From a checkpoint of a small mixture-of-experts model trained on Wikipedia: width 384, 1 pick a token.
Below are experts of layer 6 (counted from 0) of a mixture-of-experts language model. Rows are named router (the router's row for the expert) and show model dimensions 256-383. Each number is 50 + 15 x the weight over its row's rms, rounded and kept within 0 to 99.
After each expert's rows: a language model's description of what the expert responds to; "mostly gets" lists some tokens that are sent to it at least half of the time. This comes from a sample of Wikipedia text that the model never trained on.

# expert 10
router:57 55 71 53 57 68 74 32 66 61 48 28 60 46 29 60 44 39 35 38 11 54 35 86 62 41 26 42 61 41 45 70 54 52 50 25 62 37 50 21 39 36 48 38 63 58 60 26 71 78 44 62 50 67 36 51 70 66 63 39 49 55 62 62 44 71 21 38 50 49 61 30 35 49 54 42 52 47 43 87 58 72 52 41 69 42 43 56 69 56 66 49 65 49 60 75 56 68 39 50 45 58 60 68 39 59 30 34 31 39 51 33 48 26 09 76 42 41 62 32 55 56 67 70 51 67 51 23
What it handles: Digits and small numbers inside dates, scores, measurements, fractions and table figures, such as "1+1/4 mi", "7–5", "0.5%", "24,036".
mostly gets: "1", "2", "3", "5", "0", "4"

# expert 7
router:62 32 59 56 38 45 56 67 52 33 70 61 56 58 52 66 52 57 68 23 64 49 83 40 44 60 64 59 73 65 76 41 27 37 47 57 48 64 50 61 56 50 49 53 61 96 62 32 49 55 33 55 61 47 60 54 71 57 56 63 37 43 32 58 40 67 50 77 51 70 34 23 60 45 35 49 49 49 27 57 36 61 64 42 23 48 45 48 43 41 52 37 40 72 49 38 44 47 69 37 44 54 52 43 34 72 59 66 65 45 51 68 34 66 53 51 72 52 57 60 04 60 61 56 63 52 53 58
What it handles: Mid-word pieces of German, Scandinavian and Finnish names and words, such as Kohlschreiber, Karlsruhe, -berg, -sson, von.
mostly gets: " Berlin", "berg", "borg", " Sche", "enburg", "ller"

# expert 4
router:48 78 60 59 49 47 40 61 20 25 70 61 58 31 54 52 49 45 57 37 45 41 87 37 51 65 49 67 58 57 62 29 75 48 49 74 52 70 57 35 66 56 68 66 45 51 62 63 42 50 45 32 28 43 79 69 30 28 32 67 57 80 51 62 32 52 81 35 40 51 48 28 45 80 33 46 39 38 29 58 32 18 27 41 50 57 63 67 49 35 27 46 45 43 53 54 18 38 58 61 65 60 26 42 51 47 50 58 89 50 68 35 26 60 54 51 33 31 59 46 50 61 32 59 48 56 33 33
What it handles: Past-tense action verbs, particles and word pieces following he, to or names in biographies and narratives: died, worked, arrested, attempted, up.
mostly gets: " died", " find", " worked", " graduated", " create", " qualify"

# expert 8
router:48 61 33 62 58 40 72 45 80 53 39 48 40 32 66 37 12 32 69 79 57 55 48 69 26 58 50 36 43 50 50 82 48 29 74 49 56 53 72 56 61 75 46 56 56 58 36 50 47 58 41 58 37 58 14 41 53 75 60 34 30 26 55 36 71 52 41 35 61 65 61 40 55 62 51 64 48 69 62 57 72 56 44 35 62 59 67 28 64 52 68 34 55 48 44 33 50 44 45 48 35 66 37 42 54 38 49 36 49 68 47 54 61 49 47 66 62 71 64 63 46 55 47 63 49 61 31 51
What it handles: Periods ending sentences, often closing paragraphs or heading markers, plus commas after opening phrases: "in Japan.", "In 1982,", "However,".
mostly gets: ".\n\n", " However", "\".", ".\"\n\n", ".\"", " ===\n"

# expert 14
router:50 53 61 44 38 42 48 53 46 62 82 27 49 75 49 47 64 23 53 38 40 72 55 28 56 41 33 35 76 28 52 47 43 33 52 54 34 47 34 61 14 76 24 57 26 45 60 40 63 25 44 77 44 47 56 41 41 76 45 47 75 60 51 65 51 54 65 62 35 43 52 17 55 46 34 57 31 46 36 33 48 48 70 61 60 69 43 60 59 51 27 63 48 40 59 32 30 62 49 25 80 51 42 61 57 30 61 31 46 33 67 41 40 52 75 57 49 46 32 70 38 50 24 39 56 36 31 56
What it handles: Leading three-digit year pieces like 201, 199, 197, and month names before a day or year: "In 1978", "15 August 1865".
mostly gets: "200", "198", "202", "201", "197", "199"

# expert 13
router:42 64 72 60 62 52 70 59 48 79 60 34 72 63 37 33 66 48 47 33 67 57 60 32 73 31 64 74 41 41 31 42 30 56 29 51 40 36 38 66 45 56 44 70 32 36 59 64 52 31 65 60 40 61 65 44 54 43 42 51 68 89 66 50 27 38 79 57 25 67 36 45 46 48 79 49 41 76 35 27 41 73 68 37 58 58 48 60 63 36 34 65 70 48 44 52 34 59 27 43 52 41 85 43 54 52 65 22 31 67 67 34 34 89 55 39 45 61 24 54 37 56 57 38 71 36 62 46
What it handles: Given-name pieces of Chinese, Malay and Spanish or Portuguese personal names in sports tables and lists, e.g. Wai, José, São.
mostly gets: " São", " Santiago", " Jorge", " José", " Ale", " MF"

# expert 18
router:54 56 36 23 27 46 60 66 55 24 57 80 36 47 73 55 60 38 29 68 57 28 19 39 68 24 46 44 55 84 52 49 51 40 37 61 43 36 56 49 45 51 66 65 51 68 50 44 52 44 22 42 44 47 20 72 47 48 37 57 51 57 45 66 60 54 50 59 47 42 92 78 63 58 40 39 83 45 61 60 31 74 49 44 64 54 31 59 49 32 69 62 44 29 46 69 52 28 77 34 63 35 32 50 27 31 19 26 49 75 88 50 36 50 42 45 30 31 50 26 65 76 76 55 49 76 43 49
What it handles: Short letter pieces inside words split after an initial letter, often names or foreign words: f-ant-astic, f-ict-itious, H-ern-ando, S-w-imming.
mostly gets: "ept", "reat", "unk", "ugg", "inn", "pt"

# expert 17
router:69 61 34 30 40 64 40 43 46 44 62 55 38 57 40 73 56 30 68 37 51 58 38 37 53 63 49 15 49 36 46 70 26 20 36 64 40 42 21 56 35 68 59 36 46 53 41 38 66 52 49 41 46 40 62 65 43 55 31 55 61 70 51 73 55 29 44 58 50 42 43 35 62 42 43 60 49 43 39 28 61 45 63 40 45 57 55 75 62 41 40 65 17 60 32 28 24 71 50 33 64 49 41 28 48 41 18 51 45 71 46 53 89 66 56 39 39 69 32 31 41 22 33 58 42 43 39 49
What it handles: First token after ==, (, or a dash opening a heading or aside, e.g. ==Life and career, (earlier, plus United States.
mostly gets: "SI", "American", "South", "incumbent", "New", "Early"

# expert 23
router:73 70 29 59 35 37 61 55 27 44 30 17 44 43 50 69 59 55 67 72 51 45 68 41 55 56 50 57 20 31 59 73 57 11 32 64 54 60 58 61 38 44 75 34 46 68 31 43 40 58 59 37 73 41 50 34 31 35 74 31 55 55 59 58 66 38 42 45 43 29 50 55 43 56 57 68 52 20 52 37 73 44 47 51 52 52 68 46 46 38 54 59 40 56 60 63 44 59 48 46 66 29 51 35 69 37 56 50 14 13 08 62 31 45 25 24 53 50 31 45 48 70 48 46 45 71 82 77
What it handles: Short word pieces inside or starting foreign and personal names, especially in sports tables, such as Benigno, Benevento, Ty Dillon.
mostly gets: "rell", "ñ", " Gal", " Tom", " Mont", " Busch"

# expert 15
router:20 65 68 68 47 59 63 47 59 64 77 66 74 50 36 36 50 32 36 42 60 44 56 44 73 12 72 55 53 54 34 28 20 29 51 12 37 55 35 69 65 47 43 73 44 42 66 55 36 49 69 81 18 73 61 54 49 44 46 89 55 71 50 69 68 33 60 62 48 86 40 64 37 39 58 58 25 62 61 41 53 67 84 55 47 57 39 62 61 43 31 68 88 38 29 46 36 57 30 30 68 58 65 41 45 39 60 22 49 54 39 56 62 58 59 68 41 61 18 35 62 62 58 44 57 38 66 63
What it handles: Temporal or sequence adjectives after the, such as first, late, final, original, plus pipe separators in data tables.
mostly gets: " final", " first", " previous", " traditional", " early", " late"

# expert 9
router:57 29 79 18 60 67 58 51 32 59 36 53 70 60 53 38 45 45 48 29 59 32 72 57 44 49 38 83 50 57 36 55 56 46 23 54 47 22 19 35 61 52 45 26 55 46 69 54 38 40 70 62 32 82 50 48 40 54 56 39 47 62 51 46 32 50 61 73 42 27 61 40 55 50 27 76 54 73 66 48 26 54 24 67 88 59 47 75 42 56 61 59 50 39 46 49 45 72 35 53 54 72 48 15 54 59 64 34 50 52 36 49 75 57 61 15 20 50 42 48 44 46 50 41 60 54 65 46
What it handles: Spelled-out numbers and articles before counted nouns in narrative text, such as one minute, two years, a one-on-one.
mostly gets: " one", " two", " three", " One", " Two", " six"

# expert 6
router:63 44 74 46 67 68 71 57 62 66 48 40 69 55 63 46 50 39 31 40 29 33 55 64 48 29 78 28 58 65 35 44 57 57 55 60 45 34 36 51 61 39 47 21 44 23 79 67 29 20 60 48 48 66 67 46 34 18 31 59 48 57 64 65 69 63 57 63 28 50 42 54 37 36 53 58 52 61 56 63 61 38 51 31 74 61 36 54 59 48 55 76 38 51 42 61 57 63 46 45 36 27 49 77 65 52 75 37 37 54 44 81 47 40 54 70 48 24 39 78 35 49 67 27 39 59 53 44
What it handles: The, his, its, her, their and possessive 's, after prepositions or at sentence start: "of the family", "The area", "Ovid's".
mostly gets: " the", "The", " The", " his", " its", " her"

# expert 0
router:46 48 47 35 53 66 46 27 63 52 38 48 36 45 61 32 42 52 22 64 41 68 38 59 45 39 40 61 48 57 62 41 53 69 72 26 55 34 72 43 45 36 49 33 47 41 46 66 58 79 72 19 81 50 28 69 31 36 93 59 26 26 18 50 63 51 72 28 36 67 62 71 48 23 63 35 42 40 42 48 70 42 44 77 27 51 62 59 67 68 53 57 43 62 33 33 71 73 86 65 27 78 43 77 59 69 44 78 31 65 78 49 76 66 46 45 64 48 45 43 60 40 29 58 37 40 43 48
What it handles: Colons after infobox field labels and pipes opening table rows or cells, as in "Commune:", "In use:", "| Democratic".
mostly gets: "=", "):", " •", ":", ".:", "::"

# expert 5
router:30 55 68 64 43 56 65 50 49 57 65 38 43 63 38 33 67 41 41 39 60 26 62 32 43 24 37 56 62 24 33 29 11 40 26 37 41 31 41 61 33 57 31 65 37 35 57 58 44 31 54 59 30 55 60 38 38 50 34 49 63 78 69 53 37 50 73 56 43 64 33 39 38 49 74 47 22 79 41 28 45 74 69 30 62 70 31 45 58 37 37 80 63 62 53 51 37 55 34 47 60 56 64 39 42 36 58 24 50 59 43 18 14 62 55 47 46 64 30 58 58 44 65 41 66 49 48 55
What it handles: Regnal numerals and name pieces in Middle Eastern, Persian and South Asian contexts, e.g. Muhammad I, Shapur I, Islam, Singh, Iraq.
mostly gets: " Islam", " Iraq", " Siege", " Singh", " Islamic", " Shah"

# expert 1
router:17 53 81 50 32 71 63 79 55 74 60 39 65 65 46 48 68 39 46 27 67 37 57 32 60 23 72 51 63 46 34 16 28 37 46 28 40 45 33 77 36 60 39 60 29 36 52 47 32 35 62 68 43 62 80 29 41 58 23 61 62 65 59 57 44 54 71 55 32 52 22 41 55 50 62 56 21 62 47 31 56 66 61 45 53 63 39 66 62 28 29 61 68 64 51 38 28 59 24 31 60 53 70 44 58 45 49 26 49 42 34 36 54 71 63 23 22 68 39 61 46 50 75 43 72 30 78 61
What it handles: Spaces and numbers inside stat tables after pipe separators or semicolons, plus US state and place names, e.g. | 19 |, Colorado.
mostly gets: " NEAT", " GF", " LINEAR", " Switzerland", " Clemson", " Cincinnati"

# expert 2
router:23 51 63 63 35 73 67 66 54 73 56 36 54 67 38 37 62 54 37 34 58 56 52 32 72 24 67 50 54 46 31 23 24 46 49 19 41 41 43 60 43 58 50 68 36 35 55 57 45 28 58 65 28 66 68 46 58 45 35 70 61 48 68 40 50 31 76 61 22 68 45 45 53 73 66 68 47 64 46 37 52 58 64 43 52 50 36 73 55 28 31 65 67 57 41 45 39 50 25 47 67 38 71 36 59 49 57 45 42 64 26 39 54 78 55 39 24 65 34 67 51 63 49 42 67 48 54 58
What it handles: Semicolons, commas, closing parentheses and pipes inside dense lists and tables, e.g. race-result strings "POR 21; ITA", "(1627–1693),", "34% | 7%".
mostly gets: "}$", ")}", " Nancy", "',", " Hamm", " Evans"

# expert 21
router:45 53 14 81 36 51 39 65 73 70 46 43 65 62 45 52 45 60 81 38 46 45 24 44 43 43 62 54 32 61 31 54 45 78 80 43 36 65 51 37 47 58 08 17 36 64 33 63 43 77 48 64 70 52 43 55 32 27 39 64 64 61 39 48 19 49 25 30 37 52 44 66 51 33 50 58 45 68 53 38 27 40 69 59 37 59 50 37 57 33 25 45 34 50 25 33 60 30 51 70 45 37 74 56 53 51 68 68 48 62 42 68 65 51 64 44 75 47 59 37 50 61 52 49 42 10 52 71
What it handles: Opening parentheses and coordinate separators after place names or titles, e.g. Natanz County (, (Popcorn mix), coordinate slashes.
mostly gets: " (", " =\n\n", "(", " (\"", "°", "^{("

# expert 22
router:23 76 37 63 48 40 53 75 52 70 44 30 61 57 50 34 65 43 50 24 61 58 32 30 74 65 41 43 61 47 48 66 26 50 54 26 45 40 45 62 56 70 36 51 55 50 29 64 55 61 46 73 32 72 61 65 36 55 34 35 72 60 69 54 28 49 43 56 54 60 58 21 42 72 57 62 42 67 58 50 58 47 70 57 46 53 42 50 48 42 21 67 66 67 58 55 50 19 42 52 60 49 53 50 53 79 41 37 62 57 63 55 37 65 41 35 19 79 67 33 36 18 50 42 44 32 80 37
What it handles: And, or, commas and adverbs like even, also, thus linking clauses or items, plus table separator rows: "returned home and went", "or even more".
mostly gets: "|---|---|---|---|---|\n", "|---|---|---|---|\n", " even", " Succeeded", " rather", " sometimes"

# expert 3
router:39 28 58 59 73 53 38 27 50 69 56 40 55 48 43 30 39 60 55 69 50 32 39 46 53 79 40 26 63 47 61 54 72 54 50 20 54 36 14 43 50 61 44 56 47 64 55 48 48 61 38 27 85 71 68 57 64 44 38 22 54 44 35 26 37 68 37 24 65 29 41 47 17 43 45 03 41 50 54 65 57 48 71 36 53 54 23 47 39 62 63 56 38 54 16 29 41 69 43 51 62 62 63 52 75 34 66 36 89 47 60 90 41 34 71 73 46 45 59 54 56 47 36 56 49 63 32 63
What it handles: Nouns naming a category or list heading in taxonomy, sports and infobox text, such as species, list of orders, players, borough.
mostly gets: " species", " MPC", " Genus", " JPL", "idae", " list"